{
  "n_experts": 24,
  "d_shared_expert": 0,
  "routed_scale": 1.41,
  "balance_loss": 0.0168,
  "norm": "rmsnorm",
  "beta2": 0.95,
  "max_seq_len": 512,
  "train_tokens": 417900000
}
Below are experts of layer 5 (counted from 0) of a mixture-of-experts language model. Rows are named router (the router's row for the expert), down (a neuron's output weights, with its number) and show model dimensions 0-127. Each number is 128 + 24 x the weight over its row's rms, rounded and kept within 0 to 255.
After each expert's rows: a language model's description of what the expert responds to. This comes from a sample of Wikipedia text that the model never trained on.

# expert 4
router [107 145 111  57 157 135 161 173 124 150 147 107 141 119 138 151 123 130 149 115 171 100 125 107 112 133 155 182 145 147 160 171  83 135 141  78 129 111 172 141  93  96  99 128  70 112 120 143  99 125 133 124 117 145 153 114 134 138 141 140 179 108 135 132 115 110 132 106 161 125 135 113 135 122 146 103 132 131  91 171 116 128 115 136 122 129 115 147 117 104 119 136 106  82 125 162 137 146 147  76 188 127 130 141 105 112 117 134 139 131 131 124  73 126 100 110  92 113 118  77 103 110 129 113 128 126 143 112]
down3 [151  80 114 153 117 106 118 147 110 121 192 108 102  94 159 129 114 138 163 161 136 162 146 132 111 149 106 104 153  90 100  94 165 142 130 168 151 114 114 125 144  85 159 148 111 129 158 134 124 116 131  80 146 131 129 112  93 162 133 160 121 124 113 165 131 170 133 131  78 155  76 144 134 143  67 134 137 176 105 140 113 169 140 135 121 145 148 121  94 109 129 158 121 130 132 129 133  93 138 138 124 137 125 115 181 166 153 109 107 107 122 130 103 120 143 143 174 116 147 118 129 134 119 113 116 115 117  90]
down4 [131 157 130 117 146 162  99 132 115 167 135 149  99 159 151  83 112 128 128  94 103 166  91 111 116 128 113 123 122 122 142 146 148 180 152 110 185 107 111 124 162 138  95 123  98 171  67 167 121 113 152 110 124 126 149 113 104 117  91 123 121 116 130 134 154 100 100 127 106 120 101 103 120 149 121 144 171 142 123 151 130 146 129  93 119 137 139 165 165 119 161 166 166  87 160 127 151 138 136 145  97 139 142 147 129 152 118 112 112 116 136 100 140 106  91 158  82 144 123 142 181 134 123  87 113 155 150 127]
Description: Prepositions. Prepositions in running prose, mostly of, in and to, plus on, at, by, from, with, e.g. "the first of", "as of".

# expert 2
router [168  96 158 159  88 181 156 124 136 123 117 139 105 142  90 140 126 134 100 132  92 130 135 117 147 138 120 150 116 167 123 167 115 101 137 142  99 120 176 141 131 116 123 108 126 129 128 140 143 161 110 153 145 110 149 180 104 122 147 107 172 135  96  74 145 109 140 153 147 163 135 109 130 104 100 156 137 117 146  98 115 108  85 130 119 133 146 138 104 120 120 169 201 132 129 155 158 157  88 126 111 144 156 157 164 108 168 122 100 133 134 105 110 153 163 118 156 135 164 109 140 124 124  84 141 117 142 147]
down3 [111 116 121 112 114 126 121 110 135 111  97 180 167 157  99 176 111  95 157 146  67 140 122 116 179 156 120 139 135 132 129 107 119 128 130 106  93 145 185  84 136 113 109  93 153 131 156 106 142 111 124 114 157 109 128 116 107 174 134 109 128 157 130 150 174 102 126  94 140 122 109 124 143 173 143 143 105  94 147 108 112 126 175  79 109 118 124 140 125 144 146 132 135 126  83 103 115 199 108  97 127 132 141 112 153 121 125 104  98 109 139  99  94 139 123 143 148 123 118 138 136 122 127 112 166  99 126 161]
down4 [188 141 112 112  88 126 145 170 161 139 105 118 152 140  91 184 130 158 130 134 105 144 164 144 126 112  90 164 133 126 102 111 116 143 134 124 148 122 100  98  99 121 117 124 127 154 124 129 179 135 113 121 113 125  94 123 105 150 148 102 154  88 160  72 103  93 133 167  85 140 174 136 113 137 111 141 139 123 125 142 120 164 117 150 154  74 132  74  94 118 115  94 109 132 138 100 119 128 129 109 135 125 132 135 153 151 131 148  96 120 130 129 129 132 124  69 136 106 131  95  90 140 142 123 134  88 165 132]
Description: Name-final pieces. Final pieces of proper names for people, places, teams and titles, often in tables, e.g. -ford, -ville, Smith, Stone, Billboard.

# expert 16
router [190 143 115 141 138  94 137 153 146 165 119 101 116 109 103  88 131 160 160 148 115 163 118 116  95 145 113 117 109 154 134 151 143 120 149 149 105 123 106 106 118 144 132 105 151 165 140 111 152 151 108 108 105 104  87 133 136  86 103  85 154 106 133 103 138 142 151 140 134  98  93  84 125 109 115  91 131 110  69  99 133 144 144  93 129 131 135 106 154 128  98  96 127 138 140  98 133 104  83 136 142 158 108 120 177 173  98 128 142 111 105 140 133 137 102 125 150 108 130  98 101 146 161 110 113  76 161 149]
down0 [148 162 132 120 111 110 107 135 144 133 113 116 187  92 131 115 136 119 121 125 105 117 140 105 146 104 125 138 117 153 139 167 122 111 170 129 132 121 142 149 135 126 148 108 102 134  90 126  99  94  89 106 143 124 116 137 102 132 152 154 150 116 113  97 184 108 155 141 126 135 122 105 111 118 166 125 115  87 111  94  82 142 171 129 162 105 134 143 155 132 110  85 163 147 137 168 171 167  96  89 145 110 144 132 147 123 131  98 159 128 153 129 152 118 166 104 139  88 138 147 129  67 104  81 167 134 100 150]
down1 [150 109  86 166  79 102 138 147 123 131 138 114 128 141 113  89  95 138 148 127 138 133 136  88  73 125 144 129 110 139 165 140 127  97 127 130 107 126 117 110 161 120 130 158 123 158 135 129 126  90  71 130 147 116 101 150 154  97 168 111 108  94 109 163 132 118 137 121 142 122 112 127 137 122  87 115 137 115 103 115 126 110 150 103 184 147 118 134 137  97 141 125 177 154 140 135  96  72 161  97  92 139 143 114 121 147 160 171  88 126 179 125 141 141 114 132 148 141 118 152 174 130 169  99 129 118 155 162]
Description: South and East Asian names. Pieces inside Indian, Japanese, Arabic, Slavic and similar transliterated names, often with k, h, j, e.g. Raj-k-umar, Mukherjee, Kaishū.

# expert 8
router [142 125 148  99 172 129 146 120 151 143 123 117 162 113 158  86 117 146  92 148 112 113 125 107  93 124 164  99 152 104 157  87 126 124 157 144 175 125 148 164 145 117 136 166 101  84 101 123 143 110 115 151 130  90 112 150 132 133 124 131 155 115 138 137  74 158 166 102  93 115 113 107 109 139 100 158 106  91 133 142 108  99 169 162 135 123  97 130 117 137 121 139 128 131 154 156 134 164 158 157 169 119 117 149 116 163  83 134 105 114 133 164 111 137 172 146 132 125 139 110 112 133 112  81 190 126 110 116]
down3 [166 114 144 117 128 127 125  86  72 117 109  91 112 130 116 147 145 136 113 131 110 124 132 148 122 164 155 169 104 100  82 141 125 142 163  67 138  93  95  99 158 122 138 120 145 153 101 163 125 164 125 145 101  87  95 149 135 148  87 110 158 134 102 132 137 105 132 137 151 142 145 127 126 116 116 144 124 120 122 122 187  79 114 157 129 112 142  96 171 127  75 128 173 125 169 107 123  95  96  85 142  98 129 164 148 126 126 139 114 122 135 125 137 161 131 118 144 142 112 185 131 105 126 139 135 106 115 127]
down4 [107 168 163 125  81 152 153 122  93 125 115 140 119 109  88 104 111 133 149  87 127 143 159 103 146 149 120 121 135 115 123 120 111 107 150  91 111 141  96 146  91 139 100 144 137 115 119 128 118 153 151  95 127  88 108 115 132  90 151  99 137 183 100 126 125 100 128 134 145 167 133  88 184 105 100 139 145 142  87  77 112 123  90 144 152 112 148 116 145  82 161 140 114 137 141 168 149 131  89 137 108  95 129 124  70 118 168 141 149 133 125 102  98 131 161 152 100 119 153 122 110 112 123 159 144 121 151 136]
Description: Digits and numbers. Number tokens in tables, statistics, dates and coordinates, e.g. 20–32–2 passing figures, medal counts, 76.595.

# expert 6
router [171  90 120 188 141  88 132 153 122 110 137 152 114 145 127 138 137 145 120 107 124 126 158 133 161 118 107 142 128  89 138 107 133 130 122 161 107 128  83 132 101 143 132 111 134 101 180 137 123 128  95  98 137 128 120 123 144 146 112 106 138 138 119 119 140 116 115 142 109 153 177 171 129 137 118  99 106 102 111 139 124 158  79 183 123  93  95  79 111  82 139 137 119 155 172 132 134  98 110 103 115 128 103 120 111 100 116 128 115  91 192 126 135 101 101 103 135 114 124 130 150 148  94  78 120 153 174 106]
down3 [124 109 131 128 108 100 134 124  93 159 103 111  99 162 120 125 148 125 129 143 137 137 167  79 153 146 155 116 118  90  97 103 171  80 124  96 130 128 119 164 152 117 155 125  86 152 121 132 103 107 119 168 167 131 125  99 127 162 109 142 138 144 146 147  99 137 161 161  98 151 160 141 129  96 124 141 132  87 142 111 124 134 144 169  99  94 126 134 140 124  75 144 116 176 169 114 153 145 126  90 128 156  85 115 117 115 116 140 118 123 174 111 133 170  99 108 139  78 106 137 136 100 110 155 137 164 126 111]
down4 [131 112 132 134  89 161  97 121 111 145 147 143 169 112  93 130 170 134 169 137 138 108  99 115 107  99 146 104 108  98 124 129 128 123 147  96 131 109 121 128 108 110 133 105 144 101 100 153  77 144 111 139 127  80 108 134 141 145 113 170 136 136 133  84 112 102 130 108 161 167 111 134 108 139 124  72 155 188 148 136 139 138 136 137 116 118 149 125 102 177 135 143  93 102 146 140  85 150 157 115 127 112 156 158 181 137 140  86 148 114 101 132  81 124 124 145 155  99  96  92 164 129 166 138 120 140 123 113]
Description: Taxonomic and foreign names. Pieces of Latin genus and species names and other foreign proper names, often with diacritics, e.g. Bulbolm-ot-ega, Fiskå, Roman numerals like xx.

# expert 23
router [105 164 138  91 154  86  81  98 122 135 145 117 165 109 118 135 102 117 168 128 141 118 163 122 180 149 142 162 151 134 136 116 160 116 112  89 112 137  86 155 119  89 147 143 135 110 127 150 164 163 118 104 148 147 128 161 165 179 149 115 174 140 145 143 128 131 111 113 146 120 134 120 108  87 124 118 108 135 105 116 153 177  82 159 108 136  95 123 165 166 138 112 139 126 114 116 102  91 134 118 131 144 107 147 145 121  70 111 133 167 130 142 137 133 135 140 133 149 132 170 158 113 126 117 124 130  77  95]
down0 [ 80  86 105 109  79 169 133 130  89 100 144 128 117 164 135 144 128  98 130 161 152 137 130 121 166 127 105 163 122 151 136  93 147 147 100 107 125 107 116 139 138 131 121 102 159 150 104  98 151 150 122 142 160 113  85 145 127  78  99 121 125 146  92 141 120 131 115  82 105 148 149 148 132 151 152  86  94 124 105 155 169 168 131  91 107 125 129 128 109  96 146 132 145 164 146 110 143  86 142 120 113 124 130 126 118 124 136 122 139  94 116 145 130 153 115 117  87 130  97 121 118 123 101  41 108  98 135 142]
down1 [150  82 145 108 170 112  91 123  79 151 124  79 153 115 112 138 133 116 155 113 140  84 114 112 176 131 130 125 142 137 162 164 116 106 101 125 112 105 114 142  85 135 115 100 135 133 141 126 128 135 121 144 168 143 113 120 120 129 157 147  96 144 147 140 120 166 137 126 194 115  97 122 109 109 188  73 119 115 154 121 129 159 138 144 153 145 135 154 160  95 150 156 143 110 176 105 132 120 114 141 129 147 107 113 140 122  96 115 143 143  88 140 113 125 146 185 163 143 124 106 145 130 150 132  82 135  90 106]
Description: Sentence and line ends. Sentence-final periods, paragraph breaks, table row ends and heading markers like == that close a sentence, row or section.

# expert 21
router [108 129 159 108 102 134 124 147 147 136 137 150  76 180 142 141 134 125 152 132 171 130 142 155 108 136 126 117 129 112 125 113 149 157 112 139 128 122 115 112 120 121 110 205 112 141 142 112 142  85 143 116 158 121 113 122 148 152 166 126  97 119 123 120 119 144 100 152 156 111  92 178 135 155 111 169 147 152 104 164 147 103 148  85  94 142 163 113 127 113 123 147  80  99 104 139  67 119 135 131 129 158  97 102  98 106 115 133 124 111  92 111 127 138 110 146 128  97 133 119 156 113 103 173  76 141 125  82]
down0 [156 130 158  69 126 125 142 153 151 132 118  92 139 142 153 163 149 122 115 145  91 113 170 112 147  80 144 144 119 156 186 147 146 128 138 154 138 125  95 136 166 119 140 138 143 165 113 129 115 106  60 151  95 132 115 178 133 107  98 107 123 141 170 146 142 112 113 119 156 120 178 151 121 100 150 118 152 134 110 159 112 107  97 100 142  90 134 124 159  96 132 151 119  83 126 163 126 120 101 146 113 148 122 121  90 105 115 140 143 151 109 153 132 139 118 138  99 141  97 163  99 100 153 125 161 149 150 133]
down1 [152 140 160  84  96 130 150 138 130  93 114 104 139 112 126  59 152  97  91  88 160 137 152 130 134 113 113 147 119 118 115 120 114 160 135 131 148 134 159 102 132 109 146 141  93 129 128 101 141 120 139  76  85 127  96 107 113 119 136 136 111 156 114 137 108 128 130  99 145 121 105 117  85 130 144 178 127 163 147  85 126 123 163 123 100 187 115 179 117 112 131 167 148 149  87 123 151 165  85  88  94 127 139 136 135 133 139 135 127 130 130 123 155 155 105 138 104 161  85 121 112 116 150 139 142 112  83 149]
Description: Capitalized word beginnings. First letters or consonant clusters beginning names and words, often after a hyphen or quote, as in HeartFed, Computer-Human, Striker.

# expert 19
router [130  94 131 170  95 109 144  86 133 117 139 137  97  93 144 150  96 102 108 156  85 145 140 143 177 114 133 111 132 137  83 147 127 132 146 129 120 125 145 178 109  98  77 151  89 108 125 157 167 154 127 130 165 157 128 124 125 111 128 116 134 174 144 133  84 132 168 137 123 154 205 120  84 150 135  71 140  92 144 110 118 146 125 134 139 137 150 134 132 141 127 124 163 115 101 175 144 139 122 148 116  95 112 141 149 130 141 132 132 147 133 155 156 140 162 129 113 118 110 146 142 128 123 159 181 111 110 132]
down0 [120 119 118 159 118 128 156 120 120 107 154 129 161 147 132 125 125 101  96 144 112 137 150 145  72 118 105  81 124 130  79 139 115 112 136 122 142 108 122 109 149 112 134 113 148 163 122 147 141 149 138 193 154 133 112 115 158 112 153 125 149 131 125 109 131 124 120 146 173 129 167 149  93 143 180 106 149 107  93 148 118 139  96 118 166 143 144 136  97 130  65  92 149  81 117  97 132 136 127 162 157 110 102 144 148  90 109 107 142 187 122 132 171 113 126 128 160 159 125  98 151 115 103 156 149 108 121  89]
down1 [ 85 141 121 120 127 126 117  99 136  97 120 121  99  88 131 141 123 152 126 121 158 162 109 147 101 148 122 151 135 144 171 105 140 117 129 110 143 130 102 150 105 168 122 136 148 118 117 105 128 155 131 151 135 104  88 171 125 121  70 107 165 111 134  68 114 138  95  96 158 140  64 146 155 138 183 131 142 120 106 121 140 136  75 141 119 129 175 141 108 110  85 126 119  86 136 134 146 149 133 158 129 149 134 104  98 126 154 134 122 106 171 127 126  97  77 116 129 144 131 141 138 123 153  76 111 160 127  98]
Description: Closing brackets and plurals. Closing parentheses and brackets, percent signs, plural endings like -s, -ings, -ments, and pronouns they, he, it.

# expert 18
router [111 163  95 145 123 132 124 100 122  79 130 128 157 114  88 137 121  73 116 153 131 133 126 115 142 176 112 165 154 121  83 127 113 164 151 128 125 154 103 156 118 120  76 116 106  99 125 125 123 111 137 153 110 165 165 112 103 119 103 133 119 149 127  95  79 148 119  96 130 115 113 120  83 110 151 116 114 163 147 124 170 126 165 112 181 148 143 136 126  82 132 129 152 108 119  92 124 125 130 100 131 124 131 116 126 149  80 134 169  53 109 118 144 131 137  82  92 137 120 140 145 120 158 129 118 135 119 105]
down0 [100 155  93 149 138 117 169 112 105 114 123 108 114 155 150 143 117 158 139 180 128 109 151 108 145 141 128 100 112 107 127 125 171 139 118 179 112 129 122 135  94  93 119 152 111 153 128 140 150 109  95 123 104 111 122 174 105 117  93 186 104  87 152 118 132 184  93 113 105 102 157 125  95 150 116 109 161 138  86 152 111  97 146 128 118 114 130 121 143 126 142 159 109 135  95 128 150  79  96 115 131 101 122 139 144 148 146 107 150 138 146 113 133 107 168  76  87 130 128 120  95 162 124 136 110 148 171 146]
down1 [117 146 122  73  92 130 116 115 117 156 125 149 107 142 107  77 105  81 124 140 107 148 156 168 140 121 125 144 138 104  91 138 153 139 156 120 121  91 124 154 122 147 156  80 132 103 117  96 118 143 137 132 143  93  98  96 125  97 168 112 119 126 116 161 143 139 106 172 164 133 171 140 143 141 103 109 105 116 164 150 105 143 111 110 120 147 129 140 110  75 110 127 137 109 120 121 144 119 101 141 114 116  88 133 128 135 114 155 199 117 135 153 127 129 119 152 165  82 154 136 109  82 138 159 150  72 120 111]
Description: Clause connectors, auxiliaries. Commas, conjunctions, relative pronouns and forms of be or have that join clauses, e.g. was, is, which, but, yet.

# expert 11
router [119 157 125 123 148  91 188 171  94 143 115 148 142 105 132 121 111 125  75 147 105  84 116 132 110 125 110 109 155 119 150 164  99 118 137 112  87 136 141 147 157  80 150 142 138 153 142 144 104  90 135 120 136 100 117  83 153 168 132 104  81 123 125 160 149 154 128 106 106 110 111 118 137 153  90 106 177 121 146 143 126  96 132 134 114 133 116 108  83 161 143 110 106 116 129 100 148 145 151 142 128 189 130 157 129 100 142  93 135 157 139 141 146 162 139 161 149 138 114 142 130 113 114 122 167 142  74 128]
down0 [115 151 116 152 124 139 112  79 115 136 129 139 116 115 108 122 142 136 117 146 151  75 157 138 146 133 127 145 149 126 149 105  92 118  83 156 115 161 128 123 121 125 105 136 150 147 172 185 104 133 142 161  83 151 142 152 116 105 159 137 115 120 175 141  69 122 103  94 109 135 138 157 124 101 113 153  87 138 121 151 142 111 147 167 125 139 130 124 104 156 152 125 107 111 150 134 132 158  94 126  65  83 126 119 189 124 148 105 125 183 121 103 148 128 152 141 121 144 117 107 141 111  66 117 132 113 141 136]
down1 [161 144  97 138 133 138 112 148 147 162 145 124 118 146 136 158  96 119 157 148 103 124 122 133  99 152 161 136 148 106 141 191 115 137  73 155  71 153 128 127 148 101 142 117 152 137 119 185 122 155 127 107 105 134  89 142 101 181 106 113 138 152 123 121 111 135 155 175 129 131 152 162 114 137 115 154 116  99 108 125 131  96 124 142 133 131 129 137 162  69 115 126 147 138 136 112 149 167 135 169 108 132 127  87 139 148  79  80 131  98 157 153 115 108  89  99 147 141 140 132 129 152  93 132 133  90 142 127]
Description: Infobox field lines. Line breaks, digits and field labels in bulleted infobox lists, such as Suborder:, Synonyms:, 3D model, Coordinates, and figures like 9,528.

# expert 5
router [136 190 104 141 147  58 143 132 126 126 126 115  99 144 166 148 133 135 159 139 145 106 160 122 147 129 134 126  86 103 135 105 156 170  95 133 175 114 144 135 148 134 174 132 131  81 117  61 136 114 142 144 131 102 114 117 118 120 145 132 145 132 146 120 150 159 100 174 139 142 131  93 163 145 101 126 101 136 129 116 126 138 145 124 126 102 129 136 126 137 127 132 100 141  83  77 152 161 157 133 103 153 139 113  95 127 130 108 107 131  86 158 146 112 113 174  61 125 114 127 105 111 160 138 120 158 122 143]
down0 [ 85 105  91 175 116 135 145 115 115 126 132 144 136 107 161 137 129 148 133 151 109 158 120  90 119 187  98 132 132 128 151 117 102  98 128 123 119 120 138 107 188  88 103  99  98 119 131 111 185 113 119 165 137 104 100 129 148 163 113 131 156 147 123 125 121 138 143 114 153  93 172 159  94 113 126  89 133 122 120 130 133  95 145 156  90 127 126  93 131 114 147 151 137 158 142 149 119 148  93 133 167  96 111 121 104 121 105 142 103 121 120 157 144 157 183 107 117 194 122 123 137 115 150 127 174 155 142 120]
down1 [132 113 100 133 127 125 112 102 133  97 174 144 102 132 146 166  85 103 140 168 148 148 106 115 105  94 133 106 156 157 147 109 140 142 128 159 102 142 139 117 101  78  90 138 137 162 128 122 103 129 155 125 166 155 129 102 164 130 157 141 134  99 104 146 121  95 128 181 154 113 147  42 132 140  95 128 177 129 115 140 138 152 145 147 167 134 149 135 134 120 105 149 148 142 135 112 122  76 111 129 154 107 117  87 120  90 106 165 136 165 110 137 123 134 104 152 146 144  93 148 118 144 142 139  96 120 112 153]
Description: Table cell openers. First token of short table entries or abbreviations, such as MF, FW, Dr(ivers), Loss, and single capitals, plus non-Latin script bytes.

# expert 14
router [115  97  68 135 136 138 108 123 142 125 135  90 128 119 122 159 167  46  97 115 139 137 130  99  91 112 135 142 149 113 168 159 114 125 111 113 184 134 152 171 149 139  78 132  94 108 140 149  99 138 117 121 126 171 142 119 131 119 138 135 134 163 162 135 141 130 103 116 102 126 109 129 157  98 133 122 105 138 130 132 122  87 156 134 132 135 108 128 135 161 122 134 111 143 136 128 149 137  89 119 155  75 134 162 159 120 119 140 108 141 119  93 129 103 105 148 135 127 116 201  79 129 181 119 156 140 113 121]
down0 [137 122 166 142 148 149 135 130  79 149  85 130 151 119 149 126 133 133 134 177 122 154 116 138 106 134 139 135  87  91 106  72 142 136 106 144 157 133 110 130 118 152 108 144 144 113  95 103 135 101 125  80 110 158 100 139 163 103 162 143 140 141 139 151  83 119 102 125 144 164 154 176 149  95  96 117 147 124 125 145 131 131 116 123 108 158 120 121 135 113 170 117 102 166 103 153 158 112 134 156 114 140 152 116 118  99 153 152 143 138 116 103 117 143 159  98 103 114 108  92 160 112 117  45 155 156 147 104]
down1 [111 158 139 101 130 114 110 109 134 157 122 127 188 151 145 119  91 127 138 161 154 108 121 101 115 157 110 131 172 123 117 144 114  84 117  80 149 146 111 107 134 135 157 113 142 106 128 157 126 103 105 147 129 135 142 124 106 126 101 134 140 163 114 135  97 189 149 177 113 136 129 134 123  97 144 137  99 122 139 152 135 107  76 118 172 140 170  88 105 114 128  83 116 145 174 135 129 153 127 100 139 129 111 150 148 129 154  81  93 148 144 137 128  92 112 165 110 107 130 127  69 126 171 148  91 117 114 151]
Description: Verbs and participles. Main verbs and past-participle endings after was, to, he or had, e.g. made, released, served, -ized, -ered.

# expert 15
router [108 129 141 158 135 165 131 152 107 154 140 139 126  64 127  81  98 156 124  89 168 152 128  73 152 105 154 172 117 175 139 155 122 119 155 134 134 131 155 179 139 124 117  87 135 118 108 131 122 142 121 152  86 103  94 151 127 109  95 144 139 153  84 146  96 146 109 142  89 120 172 122 103 126 112 102 158 148 152 126 104 150 142 141 182 152 121 123 138 141 123 136 129 144 115 110 125 128 144 119 112 124 132 145 136 151 122 172  96 144 144 135 120 131 167 121 158 133 113 124 133 155 111 122 153 190 123 176]
down3 [100 139 138 121 156 140 129  76 120 137 101 117 104 100 156  94 134 134 118 163 150 111 142 119 101  97  83  90 158 156 106 144 108 133 162 106 100 155 166 131 102 129 158 133 139 137 151 144 162 133 137 141 103 109 119 117 120 141 133  93 173 173 155  89 102 128 164 132  88 124  81 113 151 129 114 159 139 144 129 107 112 181 140 169  95 127 134 172  72 145 128 127 105 138 122 124 133 121 148 113  87  89 119 135 140 168 132 132 103 147 145 171  96 118 118 165 107 124  82 117 124 128 125 110 114 153 116 154]
down4 [149 114 128 110 115 161 105 121 149 103 127 115 147  97 111 156 108  79 138 104  69 105 139 138 136 102 149 122 157 138 108 157  99 149 133 174 126  83 112 133 197  87 125  99 163  97 137  96 175  88 150  95 114 139  83 130 122 154 114 136 110 147 105 135 108 122 141 151 104 128 113 131 104 127 135 138 174  95 131 106 161 159  95 126 146 119 112 140 152 145 119 139  98  80 141 112 112 160 117 117 154 137 126 105 114 102 143  98 108 140 156 115 132 123 141  67 131  98 104 135 142 139 161 139  88 132 122 138]
Description: Geographic direction words. Compass directions and place-name parts like north, southwest, South, County, Kingdom, States, in location descriptions.

# expert 22
router [120  98 170 154 102 150 116 144 129 105 136 158 147 143 132 133 184 131 159  94 157 153 138 160 111 111 107  96 117 122  97  90 134 136 129 133 174 130 121 101 137  96 108 159 155 125 126 130 128 111 199 116 177 149 169  97 127 109 134 146 109 105 118 142 118 112 142 115 157 167  90 152 129 122 102 109  90 179 129 140 133 110 122  98 141 131 119 104 176 106 142 104 114 137 152 141 148 136 132 145 174 110 144  83 132 129 148 129 105 105 102  90 132 155 104 178 167 128 132 142 105 162 117 149  96 129 138 129]
down3 [149 160 138 120 105 122  92 166 151 143 140 142 142  90 100 105 138  75 115 139 152 114 140 108 137 145 120 119 164 103 136 122 128 114 105  97 112 126 155 127 110 125 117 115 151 194 153 132 131 136 107 121 149 107 110 120 105 102 143 129 127 109 137  88 126  95 203 124 123 116 148 126 134  93 109 100 154 133 119  72  96 139 121 137 143  97 105 110 113 160  44 116 134 137  76 115 143 141 102 135 119 124 150 148 135 107 125 128 144  69 102 137 145 115 112 139 168 183 142 137 157 156 142 118 129 131 139 145]
down4 [111 168 176  94 157 129 110 180 105  97 143  85 135 129 117 155 139 127 144  73 134 117  96 134 118 123 148 109 162 118 142 111 161 147 146 119 102 126 117 143 157 127 102 146 128 150  96 111 131 135 116 126 134 162 166 123 137 145 141 150 157 154 141 136 166 110  97  97 111 115 136 152 172 163 101 106 134 157 118 170 130 112 154 115 144 147 157  85 138 143 101 111 138 129  85 110  86 101  97 179 115 107 119 162 154 130 165 116 109 149 132 120  93 123 115 107 110 135 162 122 131 164 149 174 127 119  82 138]
Description: Inner word pieces. Opening and middle pieces of long common English words, often Latinate, e.g. esc-al-ation, conf-in-ement, vacc-ination, disc-iplinary.

# expert 12
router [116 122 125 128 125 149 144  87  97 107 111 114 139 154 132 139 124 120  82 142 119 134 117 119 163 116 139 133 172 137  40 128 115 147 143 153 113 125 148 125 152 153 110 131 167 118 110 121 121 131 117 143 110 174  85 114 134 158  85 149 109 139 129 131 144 124 160 109 173 148 175 113 138 177  83 139 124 107 163 152 121 140 106 131 138 128 117 155 151 129 130 121 164 123 106 135 132 120 146  77 106 113 159 107 132 135 178 167 125 154 146 113 129  98 163 184 154 136 128 175 133 106 122 141 147  99 105 170]
down0 [125 168 117 128 138 110 104 140 123 146 131 132 118 135 118 100 133  73 120 131  91 154 138  90 130 104 119 114 144  87 101 156 149 171 132 127 132 120 128 123 144 120 125 152 165 109 197 124 137 123  97  88 125 186 134 101 156 149 107 163 153 145 124 123 101 128  93  87 127  90 121 118 106 132 146 114 100 169 131 135 155 150 100 147 129 120 140 106 132 145 134 131 147 111 128 170 125 161 121 113 107 104 114  96 121 115 129 103  93 124 156 118 138 108 100  90 147  98 116 150 126 182  85  68 133 137  88 172]
down1 [150 163 119 167 121 118 132 171 124 115 142 114 152  94 122 105 135 122 139 126 153 128 120 100 121 107 158 133 108 145 146 161  86 125 139 115 124  93 122 152 145 128  93 121 143  89 124 138  98 140 118 161 115 102  93 118 117  86 134 130 113 107 122 126 108 102 161 121 126 168 174 123  97 134 122 113 113 110 115 146 176 117 100 129 179 172  72 100 118 113 168  80 105 119 146 111 131 112 126  91 153 125 136 148 119 150 118 110 115 178 135 147 172 138 134  95 149 163 148 167  96 122  89 112 112 158 111  74]
Description: Common role nouns. Head nouns after the, a or his in biographies, e.g. season, team, career, film, coach, member.

# expert 0
router [159  87 126 159 119 128 107 149 138 152 110 138  87 153 139 124 127 146 153 140 159 110 123 142 115 109  98 114  73 121  91 155 136 125 140 106 127 104 119  92 131  86 175 122  76 143 138  83 112 141 134 146 146 101 164 139 118 122 133 164 165 157 120 121 113 126 135 167 145 156 115 153 139 128  98 125 132 178 112 121 143 115 124 123 120 152 151  81 124  87 125 108 143 117 148 151 109 135  94 151  99 101 121 135 121 132  91  91 170 123 126 100 137 135 125 147 181 116 170 125 175 149 127  91 137 128 190 149]
down3 [135 123 127 115 129 137 111 146 105 140 133  91 141 145 137 142 123 112 125 122 128  79  91  71 122 142 116 125 136 143  82 133  92 137 119 146 134 122 101  99 144 158 113 163 101 148 145  66 144 102  83 107 165  82 175 141 103 124 142 133 121 128 159 158  90 108 127 128 141 114 138 169 140 145  66 103 123  93  98 103 145 127 141  85 195 132 124 111 105 122 101 109 115 110 190 104 103 144 146  90 112 126 135 122 130 161 125 125 151 171 169 115 113 152 152 119 136 120 141 106 117 146 134 122 118 124 129 132]
down4 [109 149  87 168 149 155 113 144 122 135 125 126 117 156 159 160  97 140 170 110 147 176 110 128 147 113 126  91 152 163 163 122 117 117 101  81 131 146 154  90 143 132 106 105 112 134 114 124 147 114 145 127  99 158  95 129 163  90 140 128 143 150  81 128 137 189  94 159 164 171 130 106 127  89 106  86 125 145 150 187 104  87  69 132 136 146 119 159 144 132 150 157 140 138 128 128 163 105 119 141 131 135 140 172 108 136 131 105 111 130 123 116 111 168 129 137 131 136 139 130 105 124 121 124 115 112 167 124]
Description: Personal name fragments. Word pieces at the start or middle of personal names, often Romance or Irish, in cast and athlete lists, e.g. Oliv(as), Mac(Niven), Jean.

# expert 7
router [104 152 167  93 107 149 111 184 135 142 138 121  96 134 130 183 113 136 138 143 106 150 125 131 105  94 133  90 114 142 108  92 139 124 139 118  88 125 212 182  88 174 146 153 127 117 132 104 130 121 128 117 129 105 172 119 145 149 100 108 180 162 163 142 153 130 158 153 116 120 140 145 129 160 143 126 144 105 106 120 123 151 131 114 111 102  67 128 114 123 111 128 130 139 116 133  83 124 138 144 134 142 148 115 111 105  86 139 108 148 170 182 127 132 128  88 141 143 123 109 128 108 116 145 120 121 128 154]
down0 [130 144 154 100 131 122  96 127 145 117 151 122 137 144 111 143 120 141 120 162 102 111 116 147 100 117  92  68 119 132 171 124 103 139 117 153 103 179  87 108 185 178 157  97 147 173 149 128 128 135 124 110 171 179 109 102  94 128 152 123 153 135 131 132 143 181 139 159 142 118 110 130  96 125 122 102 101 109 105 136 155 170 153 146 142 149 117 128 139  77  69 131 132 106 172 136 139 134 114 127 131 147 128 138 128 110 141 109 118 138 137  94 138 107 144  90 130 145 153 149 127 120 113 108 107  77 109 163]
down1 [119 163 124 127 122 120 126 138 116 162  79 139 130 160 151 134 109 150 162 141 111 132 158 128 118 158 120 120 105 115 102 127 133  94 134 150 118 137 161 150 116 115 130 129 107 154 112 150 143 166 107 100 143 110 105 100 169 108 121  80 120 110 108 180 164 123  95 102 135 132 162 113 133 184 151 197  85  85 131 144 117 134 145 140 120 129 139 113 111  91  69 138 114 178 132 112 146 152 113  95 119 170 118 102  98 116 115 115  84 149 119 134 109 111 115 111 110 145 109 115 112 144 143 147  87 173 159 126]
Description: Month names in dates. Month names inside dates like 12 July 1999 or born 15 February, plus capital letters in codes and acronyms like MGV, RAE.